config.yaml
n_layer: 13
d_model: 512
n_experts: 8
experts_per_token: 1
d_expert: 448
d_shared_expert: 0
activation: "tanh_gelu"
moe_layers: [0, 1, 2, 3, 4, 5, 6, 7, 8, 9, 10, 11, 12]
router_score: "sigmoid"
normalize_top_k: false
routed_scale: 2.0
balance_loss: 0.000132
balance_bias: true
scale_expert_input: true
init_std_router: 0.0232
lr_router: 0.000195
vocab_size: 8192
norm: "layernorm"
norm_eps: 1e-05
tie_embeddings: false
optimizer: "muon_variant"
lr: 0.00231
beta1: 0.95
grad_clip: 1.0
batch_tokens: 131072
seq_len: 1024
train_tokens: 541100000
steps: 4129
dataset: "wikipedia_en"
Below are experts of layer 3 (counted from 0) of a mixture-of-experts language model. Rows are named up (a neuron's input weights, with its number) and show model dimensions 384-511. Each number is 500 + 25 x the weight over its row's rms, rounded and kept within 0 to 999. Numbers have three digits each.
Before each expert's rows: a language model's description of what the expert responds to. This comes from a sample of Wikipedia text that the model never trained on.

# expert 7
Description: Word-ending suffix pieces. Final pieces completing words and names, such as -ed, -ing, -ated, -ium, -graph, as in migrated, Worst, Telegraph.
up0:502510517544485515482508544500543548462505477500471465495509501526517492486527497476463515473490468501479512480519463511498486479509488492504505475484506465507477482487495493498516480434505491513447519522534534533464486526496509532518539497498500480517506541480505488489507465507532458498469494493462519503480494524497476503482508497486498488553494486493494519507459514543522525494497
up1:482467560527519487547514485486510496491535468497502468481549482487519505541461505468447489512510480488468449535485475516486517546519499467484547541480505474496443501523521489542526448460513452511499513514533503502507472489427492446533471498512523492500475508522495538474532503512542495520514502509537495477496484521526524500462488479496461482531518553528517482484470474495489492491508
up2:477521529482513512508492520484482496501493499571551487547506482492533451468480491499447509499505533586458491474502455528486537534483563503476507506496524498463457511522526487479458520486530493552462466475508508493485478496493539513501475495474500505485473511532522505526473514529496515485534517524482528543493491471515508507524545498507500508538477518508492490516499499537485471525531
up3:505515478429512493521520477491501503467491465542487518479514543506468506466546546508471481488514494462521499521511510556486524506526470492502480508481511465495512504454491472517492443513513478533504485512552495509461511477480473493556477487525477530505485458538503500516523502484513500517518465502481536553505455487482522506469510515517515473481476508502495475445540502537466471502490
up4:528509520481519501503522517481496485535475525471541437494494495481487526484485482477506500498508529477505487526472556480542473553484465529520475519468511505499485515516495522496510561493475500507522496475511488513508506498481483511497458478498482495498518499518420541512462511438537460485513518514552526519472461524520484544484519498495509486467505513529486513474450495502518451493484
up5:492488480500494525478506459469448527509496543470492497482501521505517476480495497524515515516501479498510512556510498478466481531511492498501526505486480491546461551501513471476495510477500515490450507461495509485501462518501461477470489531498513498552509564505481482522503514491485506493473529472477498528531459516480474506514508522538524507513510483494521466465466520513490483528511
up6:511452518505473524495433467522489474518487498519473429493535503477523464540495488508468529503503457486497515479484500528520498486517496518534539485553507479464456510503517486482505520490515540505497521515472502500491508506476450530491462468511473486525457504484536493550475495489522499456468482492543535504495518502546556495465471514497487511493469534483520501501507517531506473476530
up7:509499476483505493511517583476486490498475529551521544503488502486501483466491515494519520520482519515480511464500516531503522487531495532493456501449477501522509470475478504495526557461484545493458508514495477516508490508509473481496472491526516527522546518537522474487511520487488523514466473526498508492480496507475491469508462457551478521505507521536485511487518453523528526526486
up8:489543522505511532529540504432507542445504474528498468526513551482496496479489469539482461516490455461537479487520510512487475517539496503465489505521512505500514509469470497471456488490545466515462485525495493513476477492475486531525516495498529465492501491502546498465513489480489503528506502451530477511507518504503539505475503476513467504501491492478483447508470507504453470500531
up9:451499466511517490471504456511489502529491504523495549471472522521504523491520496529513505512504536484491507498490527494483519542526529489477565464528501488505502501511499476502518482499497515457528521448485504470476498441485480493507534500522502513500508429531542524497492527491485517522515473482481496474440506477551469494462502527472521496491501468496490488500515487511507518517503
up10:514476476503492500500498479522513544569548488524478518492496500503524534502471476513539491460437491512525518494528509486455524511487443502469486521476479522491513524529511473501499533478556509502490511492514481483511468476507527515491468501502535479531467481513463491481514498505547473496487532512445466507519488531461503511488531526477517502440491532529504518501517511527504519480511
up11:514492540481538496490520476465495487496514524479499508486512518521521527525538451529493470457520475441563487476522478504472473475536506534527513496501499533522514467531495495487518552465505484507544553504517544448496529517489491493512539510449485506521498481490476529564554527494522528509514467457490498494508497485507531437462504511468507554500496498492489505498478495489459516508490
up12:498535459487515499522507494508471513506496480532507502463486497523520503518487474512502542491490538505483492523524506506517467482475493513488496522517492523507521470456492522486523536487529508453492497459484512477516456542529497488487488509511446474520474515485469501537507530481515466521499465527486479510481454516509487453514521505523499499545486488470445503456489481519536498476491
up13:491532492505444499499525513535482458462482497535486523544519493469487496482553511458467488497548474466482525502529531511486509476506493471478519532463491514501542506480476508499473502496512525568472487487493491481508488503547524486556478529543446474521478509443522482522531475486523529490523524495473454514463462511480515490527473500493487505502503463451509451485504481517515497443466
up14:470503492565513515521449507501463496550472447522481494503486484478484518524488494552519519479531461489506520517544497487526492470516535446533483504471521488506503548473514512501503474501538509483497528494518523460466490532520468499479516506539526491547490536505512510500496518494474498467506515463500477483571513484525480424486459517477508466507445518492452499467483495445555482462486
up15:488470518524516504486505487465517522490521526517492491543511525519441480526505495510491538513500484519498479466489552524489538493490486474538436512481532475513526456515470530443480459524534473509485502523506476468494471500496480526539528487517525517495497482503514486535494544508487509562501483467483511490470493502470484537486485491464476491486511501490532468502495457492472482433502

# expert 2
Description: Of and section headings. The preposition of after nouns, as in "Capture of", "Journalist of", plus wiki heading words and markers like See also, Awards, ==.
up0:509499516517492529502455477534482527469543478474500500520480469467474546467480516467468520544485453507511485476518516482550493492496521510471505489508539459491485514499497510537489495485536515462504529500465496503521511510531553491511480492509480497488512497460513479507481521477529541504478515509535503475491503516492520500516505491526487499521493487503434472483508484509504494489482
up1:451544498474485474479486488461518554539459481481505485516530515509512486500495500495547514473487491538450476497523489525481486525566521507512484537510493501538494485476537426484499471503492461515494534472540465525463472502502500505545486503489501511562508510515536497493503491484526495502489452490519461543483513465505504500509537465528481532431534447494482501524507489530545477525516
up2:544537499501525528451507480486498497486503496489492510514530506516522482520525503501458478506513440520498484529516483494461494505506491487479511454461512459513482467488530493545475494467509463435511522474529459521526488485542529477502492499518486526479502492489513507478543563461477482541524490479498472483472502516532511498511506505479492517531513505522538524511467498522530483467522
up3:512508494512503514511553473469506511516474481497506505498506489525509506539514464486523493504502465509552505533513508521550494469453472484502459507526514469565481499481498508519562527510528504490463492526462530486473500479485467509481548463503515441515522512476526527563522532513521502502517549502460472530446481492494502523486512466531463476496464469520529499501481501477476475531480
up4:493491478467535475464527498512528529535551494461488534526519463524535497502525454499479519535541423470484522479508504472495473496512510513522484498500503478472455507525504473494494497474467541473509538480522489502518503507541462556513519513489496537519480493476527457465499520519507438479487483488476496513506465538511452518489477454512515485469506521493480477524529470497445512521470
up5:478443499484501494481510513485499494516514492478506553493531498489481464498529511492495520562537462510503497525479489538487486486461495498514465519477517520472517495506494509535533522509541495512460485493538477520472520496502511532523501471503481573548496502478508473493483492464501505495489474501507509512438476515576537444444510499496534494480491508486492452495508477484515504474501
up6:508496504508478498505561501512515518493471469562430524519545542512516541511510491530477509508518521503493475481512491547510488504502509480502442517504491497510475503474500518484500485481463497442503519502492496490477514507527538502512532521491458506479462541468512460500490516517462473505537495551521495519503503484534490513511518498490498490527449514530500496562493501478471485505499
up7:546494452527508539470496471494531478509508534522467530502483504443479498507501466508520469471497523495462479477552480475468521518500521494548491504498526461536535511480517462516491508532533535528509506512462514495490490499453467490506486486492546524503481475510536457512509493511531471496495470457503496470541477519466488540538494504489525517512536473469555496495520506463537523519494
up8:522493483480510504500564531495512518489485500527502509485496518466465530480505507535518500500546487498482517486557515530478479480501516462500494526526522535503498526529527474512497518494527541478459549493537506491447500486520487448518526492498493496510465484484538483491539449507520486497458506495491504522522457530511490475518509454452481488484547536464511541505474499493531529566444
up9:540513497536499493481497542516486495452456522468504488479476457473494459509531464527483500490511516497523526528470515473462470508468530488531497465482479528481501479527512525506521489499538525448545518470482523528478519521506511518538500500524485497508533476481535522479500509521490474512491512494506471468493505500464533496505516520497544464466507468524471477509506517492483464549511
up10:499516485504494472525519533514498492512528485480509527515478513500511533497533544515478497499509493517477542493481491494513489485527527466489499460472511477555491444504496510502478473515446495455505500487514542460510479498486568526461482550484439510431475549456557523539475447546467542477528518517471472481512522494498491505496498483467467521492510504534578518514463500503522506497459
up11:532509467542529530458496478549477477513502458480455489499463487503526512500484491501556502509443484511464477550482547449464496482485521512538492558461483540489562544518493540532470491450467474513508505498502503500502496500510479471504502554558491456524443502477447490512463521511514479466497484505490503473502494480517495484435530532457499491523545550502484508503525505477465495514517
up12:570493506513486523451465498531503470540531514504484537468459521496507540527499485516536520478480524537500481513507490488494480435496523489496466494499487488497514476464533463504515557453499518505513482500528510501524548506434513501515510512506524486471521498498472499496492492494476488471529501526568546499498467497462468515501470479492510514480525510525503493446555503466492486523471
up13:512473463469486486528468550576535529470447484514490525462517500560522453498527546472480483491492514505496527498476483487443483535532499519466532497537481476506494497472480544513537493545487505535491479527508452455460483459491567538517511470488505479489488488486510550471501511490429486490532492523507488550534537534481486487507434506486493534496485476499528477524529529501477472491502
up14:509521513481521504502513491487483505471493538481515518496499496529490523514497494510545482534524445490484481495490496471493485483477470519496489448515477549531551557490533526519514570476460453528497512509520464496495529538498496473456472483473495483504490467472475488519506464456515494526501490503489477468484522527499542507500528500518506461517481483502521510504449532506517458514493
up15:445490491484524516502509512491496473544527501551506540498471498496494502532476515525510473489521510487511526491466505481500523536505539502509508466497502516501480521546472480484558528533452472507492485494543503422507552498495512521475460514500527486492520532504534544505500537459485494484463472519485498531520519477463485513498480494545532525520507538519455511491457473498524489483540

# expert 0
Description: Determiners and plural s. Articles and possessive determiners (the, a, an, his, its) starting noun phrases, plus plural or possessive -s endings, as in Spartans, Morgan's.
up0:512484506556504506533511489525561501493536517485475481503487484545502507510520489478483484497507502537478525486528540532456454503472464537511485502562509541509503520507495527489509481492512457499512521479518503506525550463505437471527517487482484490516519469473517503519480511505496480515467491505500523440475475478513474495477503546504503492525494487507519496470547473541505505506462
up1:486451501483485518552520538481486454553507471459490505507453488514490493506452480501530504494470453483501511525485471520480495520477529487449467536552513494488481496474480510496492495468543517511510533509491465532503498491494500522535514472521522489446491510547517526470465480530490508502507515494521502547498513505507533478522550486512479490512475496480495488506484510484531491529490
up2:482510495487496510528486467530510547508523482519470505484466503504480481510516486523501502479511534459528511549505487507508512516478506506488518470522532503465487505448488518505487517486510492513530514516470504479485483571545497496498486509506498516487545486477498466501480508525513500525510455525482493534488528508487539548514512544495531519523472478521541536467477484473488471488437
up3:524546501476522546488483537526518475518501517499474502477509517488456492507497464469534556517466534503500530426505469492511472468537496483494459463477474518505506498512493466565465507447512500448491473498497456502503490471497483483511491515478517467511440516508500479500503472504536505514484465570524499533508484546529456494491494525479576512492449556539490529477539469475482483505488
up4:448469506516525487504472497494502467508521507474538520510511464500535478506482520522441495519536519501493518502493502478508498500518518495516464458528500452490539493496526462537508504526498496526512467499497537487515508504473530485491512480484529496502479472452447533491533475456480527483462542523531497536547493536476515496500459466483520519517520503506511497531554511487499508528508
up5:519456506536516560527526513539488467522458445509522491513497517499523493483535514476494464487521463478499526489479497522532532460474498504502500452503511532523469488506502493504439477496504507462509470496462491504525492534480493495548475513523466491495494449480483547518481514503495485469510527508454483489495497494506504509495516530498445530496482489527513488502458469557486465485505
up6:517480491529497444500477501499546539502467508519516480520497523471515461559459524543516486528493508510505510483534512477536539511471510524495496505527551524515512464506487491515478467485478479512527536511515505535518503516486501528505505484504520469504469518475447491514498515507499526464475482447481487467496518548490476491492457494504545527494521485499515428532546504481509517540518
up7:473487508503478478523504488513536466483531475490524511465531501456509463490501556481494531471448545497507479448494522466555493466471537496514490453529496467469533488477492493446466494517498488533460512454478483468459530502489510504523514537528499470497497562511465509507507486536502501498473523468525522479496516498514501460497505482489486456531500484534502510479525481513501505502495
up8:515449522501509474528558453490511498461446540502499516510460486513477552513521525490469486518542503487514513517517501483515507478522484533529499484541440495486523502495478542538485476414483567539492484492485522501530481544511523478526522459531496448511513502523488494542505495519528515477500544504501470499532503489515527518535515494471475476467488493488500522480529474552489491543511
up9:496541458473473462494524492501504535511526521508527478497520495481489517457520493484484524475547447493502488510495552505517464465471527498499494520471487474498521494510479497489465497475544478486487517493521531484512493502510473474534497501511480512501514494533482488508486449548512483493509506543494513588477540462504529495469499494457476460473449464525508553495506493511522526502519
up10:473525440527496487471516515483531500517544506494525520490486512479524488534473519484517530510503520511475509456448534493522504520492470490504470494515474475526460528461541478515516514452451496455472520451509493482495464491504489532542494539558524498483535516484499463471505496504485478485530496476507472546472488501481517495520521479507489502487512516534510542511493481518496498495523
up11:488487489517507480551512520520496518519485481526505537505492486502490484492502539478482508503473524533463515485528527485515466518550531443517481492477473507507499510477491506536530496511514509496467517485473511512505561537481546491481480489488502497465512482504439513506466484527542552492487518449455473480469500549524518500506478504504541497519533480522469475467497475468504499493456
up12:566495474507486507468488512480432497518481536497525542527446513504505485516491507469512492521483524495532517503534490498493503516508526499526503540529440485478531488479492455501491491480506481467535466517465510513523493516514521491539489527484498568514480500495524474521490539495474464528448500492510488480518513509499495484463559508459479518516517499563483510491474524496506436539504
up13:517484478484545475483475521507536510552493476491552518500509517459440547500491497467505518505555440519497507479500514439521464461469491491499445497483491505523519476490542468495494510475460518443502496477488526512583511457492510490504530506505482509505539502539480469487495515476519469489480511479534494525447475513506538454529508490529496523508488475518500493480465503468485483481542
up14:526538498484521561484537485513488501518496501482487478507488499481489537460478516494511479500559452523462493505480513487512523507493512468503521488498514477479485489533532472552533480500480561501507505489497523503502491523495530475486521495486469515524509519483517558449495489493527473491525510500484531448467478510534484504487497536450489521506451493492538527515473542530498515493494
up15:509498507487489441507481476472502513528488528524492492515525509471463446494468497471468490505481529510510487430523483498461516487494488500524466469490503489538447501502533503476473536455524495498509510512459461494525462495525482497503477514542509493527461456486532499497509449505446525501472526485512517473469532504521460492492513507467545545467536513523508542485460492503488451499474

# expert 5
Description: Locative prepositions. Prepositions before a noun phrase, such as in, on, by, with, from, into, plus vowel pieces inside words like stereotype, boost.
up0:537506510480491459441498494484455490577456550488509480534474448485518487483507508526538511515458497512466476492511484511488538494500506489460476455479543496536529473496475478506515491523523478494517519549466519460516514520438492516521482505463502522538453517454500525553514540503517469513485503560441517481517520514524507501511476475486482441499500527523501511496505501513527497511507
up1:473535462517514475475507490483467516527526442512537567511484480506490502500495432503519507491462511495453463481479511506506516538481488488508464521488523487492478472516476534447516462506500465496508547508497487520504497501469472480502517514460500514501501481509478522487538519497562540523544493506490470547503508534500514499458489506502525488512483498483522504500506478542481514501502
up2:539532477484493502490469544516481469491504512472494510556553434474531497495519499491502509534460510460503478454538503502474539491512473512502469475511551491496483502468524533513496478515477484486479521530455522493510469450493496517512552520504499499513493494514431508565450479463497495473497516481483490465465481525513511521525541520510501491512497484527549478489488471521476502501552
up3:506495478502531492481521474477519523526510472504476526496477472453538483497521507491444515504478518496515484444515494480496516473464563486507430538471503489486485496508512510494474478468515466468479532511533546524525531555495475493491521534509542487485545485495532509534470498527478439487476481487519559490520514501524493508543496501504501517530482501508461530527448502499484531525501
up4:516525507478497499470495487487462506477489517466456521475475498506489495528526496507478512500518429510533519474485509509502493521490488491502487495494547476495462505513501471453487522490474441525476546507473506467517483466515513496509479518512472519530481507498532480502518512481490474521498495492451472526484523487507507516504505500489517505478492520522529449478513525447499507508479
up5:485520499515507510476472496464485541496507474523527536486522519529481499511508467489472541493463506504503468495530549514518524500485487474476502498490509495469519511496527538489543492463483512510504494475525502502500476493514512522460533496484499460476439474503470465532488446527489533506483468480484521527524487530515469482523476496561517493463503533499487533433474531547500517510545
up6:515546475437453506480422473489484524518462533550506526483486473515483506475550518525497488531563481492519503487520498503491500512486517519475513539478475515482501545526516446496506511485476461497456495490480490495535416477502498461530482486450491490462486500498499473543491508495506473530516475484471512504502485483450518486511483507514524456520504450444500535463478497487532500483498
up7:492531505520559539465507447476498494474466493454485482540485491499476520483472484506488483489498482502480483518532491487500479521498513530505499500518501496533505482493493503518529514477519514481466473524512522511529530452500539483527521489488533490491451489506533444461506470518525512471478509472512488513493487505520518497538479524537542562491542475496432487495489523538487458485465
up8:521501552465472502445493517494441506524536546531479534476520532558535504515522458515478494491544503499486522458517491569464462518504532498528521538529540504528501507455505472517513501460530475515488548488521437484500522489500506518519507478453485503523442467540523510482521482546513484546458495485480473541487466518507494498510497479522483523526473465473486530535522476444454542532499
up9:443466484485468471541475530495444502503439517499492502545521481515556479457511509493517413502521475525482500442497488512527470502529480571522522492474481552497510476490472524503522483513497489512528526505470509501500505552488474460479518516503504464506505552491517522538448506511458478505488539490492533498532541465478506532504515522513479540464519479481526534469512504511492504536483
up10:461474469509467482563496468520491443503502490547548540510493521488473464468547492488494529502485473504525495481516527508487517507494470503514564502508458540558470539465543458472467481515505487491522518502507516501502506514486525499539519496499537455516565470484525481507479528495525502457512453472447506460476496463493499513490533458464523510493503490501514498470504470474497533478517
up11:468492503537493499473475470523465513483502515473524482510532499513485479433531467522532518497501476507523460503505543506501525520554483537501458469529492511506491523482515448481537491502461467477517486472572530505514487460471492477472530514522453501485536540529494526519527516509477497518482527531502507508497528482503499522479491512520542518527475487527512494495486468558482481482502
up12:554507518484479467517499496484522468463548445475555525506458523551511444508554455517494498483491508477494499498471492533493487518483433545494517495490511519482530528516482486480500477501475540497480501475523471471515503535496525517529482504456487460475501515500509452533497426504476512481467478484476553509440500484464494523562533477485490525513522519508512497538505474527510516505474
up13:475518490462531465478514512490454507474520480495509510467481490477463476526506509511497536535535492496457536514506491497489481561540508486528515490495516468477561472496483503529484493494493501468471486505439489509523506520495495466460537489494488497485492523499484490527494472458464516529514516526507481537499496509488487506469482508527477488488506474472545493494531529507493514447485
up14:514530536477514495521511477528526509532480495478503508483498541466477498492548477509515517489480466461500496448487531500504499481528504496515565509506498483485485549500489501524511492519440483534482448508502489488452471523500501495525517466524507538460489496482486492493492494476551471567517544506502493496480470500485542523494496506541516516427519545495523448532510489493508466490490
up15:505496513498507502537511461492494485459507523491474495489481500518478482543505519512505485491513526491517510476527496516473476466484498508513497481479492481552509522511486510491492511536501500486480487501523496504489506527496497512479492482527507512544468511483537460516489541479520499541515504479472506553544509515463537508521503505467512550498506503518503473508491507507525543456488

# expert 3
Description: Table pipes and connectives. Pipe separators in wiki tables after names or scores, line breaks, and clause-linking words or verbs like and, to, also, had, received.
up0:496440525502521524519505495505516467474495445530496473511516502490500523533506510484444495477483461487508505491515509521554535487451481445517496562540533483494520527447515516522502494490528473555519481496481486534519541480516516511442472501464547492534485470490508487501487514494487492478482508517481465446493532511501492475486505495512509485499525528503468491524518536470529530490504
up1:515442494514493484523511451508542489533494512490498474506502461467515497507488486463514530486467514447490515488456534493501485495503464465524489487497503476505477514462465489480519552486511492493501474530493479498515518433482503520510493520502487501514474480519547563530471466513522517491546488488529498449497506497537525508521510474479488488521499529555487510493501546518470510470516
up2:532464473478492501502460483486495510529498520523506526458480516494459511485455501516488495522528476486503497496522490489483515500515465509501554470508525447534517503467486516516481522508522458527534531492569502497552526468524532500493448505493496497459477478487520429555507514534484513474507483477495489524502475539429512500529503517482475487475511500501467542497496504522495540468484
up3:486543502508479493480469521560506514516530488488523506524513509507523485486459493498508499502509515534536472481566487486546547508520490491466505512495498505499496485530516533493513453562491489488479465526513495501512530533489501528515509475491469477470477499485499539513469519529469445487495469529494528499525487515492472530511495463494495509495493475475473506457502486492466516502501
up4:477482515527497522477493483506527508442489573504508497491520515487493499481460465565445468489476507506474512469512495500489445459505502525481532528524513488521509500425504479513483482490489487522520542505494524493499460478477503506484479488487544525511481442512509487484531504522529526513506540512484551518463511500509466479514529508445508497540510536450554433482501488501483511451504
up5:487524492523479502517541469554490482426503518513494526525498467487482492519509506498491511533492508465531481467483540514545474513520521484485525516482523486542510485510499471489513457462520475470522525466458481509504492493511518488497522511515531512523569458502529501519534493517513463474542491543482516505563497491532475484533456529514503460541493488462507478526546516464512452511479
up6:531530447462471551515503523488491478534495502466430453511497514500478525499480489536470507494488469497524486517491516485514452518467510501487510484528517489514515463450524505512498478529526483532543454512484493498504466490462496487474519516501535515514461488486517462568481497497502480538511486472488472487516494454491551484465518484517505528501483472495469561502489509494493467497539
up7:493496478522499506524492513445521474480463524469525480540504459485479473485501492491494525511508524474501502497479520515524485530506535494490499501502521526524522512471523501535497539549471520491547505443508507439469458505479508484465538490535506423533462509505521496524472523478508494490502538483482516496540494506493536524467463454497531451552474527493492499485523524531515528502514
up8:489535480539494505448475510468488476486475497490507483514475502460457513490486507495500492509487502492494527510452466524525492491546488516534481496538476521514518498465479483452503502481471444525499498468570517495489527460531450559507500500438505491477514497508506461471531461489502493533540490475497522475503511484461487561423515489480527537519527478525454507563521482488494530473491
up9:481507497472510485462481524470499525526544456526534478488496551511464504472513476476510557482439470496488509510509475519503488492510540482478504559470521480528513491484495473512501525510508462520570568516490500486523519510541506574481492498499493473497489503483463544476507509522518505523498519494493547528502499554474520461489474507536493493494514466501463502456500503473533516527490
up10:524498436489504517481513472492539494523486491484497491493483496509492586507501477495538480513514504488485478447514499494531478553470563531505515494552517514496488540478483542486501537472461555477537515493542486519466434447496514537477478503498527494503501517474514456511511539485495500527521424504488484496495533535503486481503477485499483512521530498486469513495442490482538491516474
up11:454517506481527503498480438452483492504497513540483527514467524480518513537526506507500462471454494480468537516478495494456531480534487506500508512485503498497476459496511499497488514473442487537475507468467459483518494459472510515499467489473506551506490498534519513461544514478489539495484501537523531476496505575471484516506517520509552494477507527526533493525515489499510479519533
up12:532533467459517535523541533523472489516534513480481524499491501483508539471470488509524467510496513484519526570487445472542472486455536507538496501457527498506492528533503497521492531494502519514525497520486484491427458504514502512494504492507512550436507466475448499518495501498535517482475464465551508475489460530542548500508489523466496475505473512498482505468490535516484494470510
up13:463502446513485477533511531515491488504460499467541482529490487553498544495509540481468568513504474503491495479501491526521484506502501481517466485529457501522493485471472514536501485511507505503508511495491495510539492482507465490441499442519561546496481541496517510521483441513490521507497533513479485451488456555477489486486514520484468516523480556484457530511488494566541531466496
up14:517472478498505505486490491543551536501490490501531487506469494486518491514503536441524514461467501518510557474486500509512498507486540475501476510513479425560498516516475526542523473517478495496499500486484517494503476484484539482508488499533469453556505490510512500536489505505465470524509516498503527485496482460499502522511511542488489521550450516514475506488498487500536495531524
up15:493480490493494480546515510485511525479493511510472483479505443512493539471508527538514531477521518524498534481515524501512498477448478531471512482533482491472530463469493487511513499520525561545503518487485522492507526501518495534509477489486505464532504480494514475516510493467505526508503511481481467496490491532543517509497485459506485527526514492484457549496520524521519524441495

# expert 6
Description: Mid-word syllable pieces. Short syllable pieces in the middle of words and foreign names, often right after in- or de-, as in intriguing, invented, Inwa.
up0:487498497476497470483486524498472462496530505518531521519524491515484524505482473516518493519477468523516492473505495482479490472499512518491526502475487515491496440465497482505505506526470474516492456433508479491562471550510447512491457507533484501500500492496516448555541486508488537480518499524467481467498531519476511502511541523508509496466510490510473520516493484548499497482477
up1:502530510513518442535514479476482465518477453507516548506511501516558511482484509515487459498561506498477515496468513527528587489511486494482468524522498536506481522488508493486500512503493508515466516526540477495477484508452473493506494520522504463522505521483502458467554506545488472462482484492502494515474486500520502528496491534464486493518500528480487470534481477504477520501481
up2:496478541509506530499487488535543448478513517545537505494515489477470480437546512527492536504478524492498455475459496505510540447518522525461474504484526509500530470488515481458511487503455479482503521512494518515511510478491500500504464500504537513505507497477468524536490499522484469484485507505510456509461473520520468487512567475494448475508529472527540521521514505459527490489453
up3:485556497475540512465475474512497485512521530484503512501512492456505476448506555467554504488508504511520518462523465541477517462499524526515502517533508480483505530506489497513502501502544501502488444552511496488496500477492500480503479500516501550482493519496487515466503485501584503517498469516478507506565541479444495483518492524547495481508476478497473513500504534554455527489511
up4:560522482482477522518505518458509550504502497488491479488462520506446470540533524465504522483499478515480538572548491487489431437480515553514536506512481462435506483483496503504547519527468521460497480515503490497512511522500501519487499465499516500512464456469518539482478446467491469515518515502482493488454494474486484515536506491510502492468517514526509476484515432484515523509476
up5:512455542555498499517481446490491482482456507539484495509519490524512524523495503514503533492499530490475524457544525456497507475478536507524498510516492477483484510494528472497488478497468515517521472538563529489549561517556544498503532510477538488512513502430487502486475521501491513504475529466484478503457517518509520538501528497492523526500529483500494499504536485507488510494478
up6:552512507475478526435478515505486529482486497449475523512464512507506496512485478509516517541520498529512496495541460458528514480498485489517488454522516499548492498490473481465484497475558465564521465511523455517496495480536528505491462500503483477493507481495485495492537491480495519501498503496470474519516537494449499487529478504518494471521486486472540537482540498476546484521492
up7:454549483488471505513459477532498505474469509511466466486562439493476510520503487489522450465506513478476526512521473477502509518468531522499465491475498497510497520483519523522539467495497479481541493544494490529502517493453480503475548514443493507498472498514530491482542466510520516505576465509491511492486521517513512523552470515521504519528524449493518501501484496444502518483493
up8:532499499442488509504515524487490475530522504499498494543519506472505483536491493505481510521541523527504502525481495474504480483510513493495513452469470475507464535509456506474459529532521500511449493539452507483449501506513523475495550475493522528524500508505459472491511534500491485520487524543501558480510483501486493481493486477518509470491531485537525493510519535529457505511467
up9:495489533525471527462466510521492468495555535531525490502481498486538505495500519534501527458455464467498500519507463456574490496549561513470541504514497514504487544453531499524504496496531533519501463470461514477507517511492549514436515506458534497471499504534515504468476470510501464528518494501523493466568479529468486493527482521514520534497498512485514499454531488499517518511515
up10:513507482472487481480442501520479452498568470524529509491551505497472532483501476452486529519459504480523516532497484492542493490499514477522496486499493513535570507549504538471468496508512530509525552529511472534484525487541475515498497431482476503478505500492565515550517449481509522495474481471483492503487522513476516528460482466512507511519503496515569501451547538479514494488483
up11:474501505503429505509478487516505484509502451480513486494499480513509523482468504514530513543510476523484525514509446505517474495506473516551507494514496494485468491498533489480529483498506508519524519513522505495517505499492496509518448514491498465484482493540500497510561434467508526518479518485488449523534519518507517451490464536486500532460480509522485485455467464537510529487515
up12:468518507533522502484468508496499481534528538514484500477509482524441483476460453500498512513492500456599507526465491508479470476488519520511487523530496441516504495482525507474499551529511489529510508578500515477481493490515460468501511461489489475517498520474505521519529436475484482501496503464527568460535503500447488507506517550500500517470492528493515504506500472431464502534477
up13:486491553487485511517491483483490508479503508492492529488470504508507476452495542505476475515498478491500491502491489504455494511506519478517473480496548528535500494469498551547511463554516506480498464492488496466465533481480459513482475466497540506474529485490508512476481454458510474525516466471509510515499478503477555489488501489524458497495525505507509492520510499461466520511465
up14:496470480544517504495466486516557498479556480517468525496505436512459526467501493504509519513459513526497495499534497497521472500542458518547485493479483504501511463511486517451526465514475518530531525473508508531505476486498484480533488518519493539533546513485497475551524537517513478490513508462491474504493434520482526508399498538489510541505530470497499505503484499472514498512470
up15:507502481495488467510522487527474499483526485487473498528488476531543510520509477517486533510514502456508531534529501517504509491497481510513533531523498533545471513493469482514458528514507471508533530491508497494510504517482519502480496471499525519563477503440458458559506484469496474540515457479517488503505510521449516519512473477501439465530497508520486487492459495494526495523463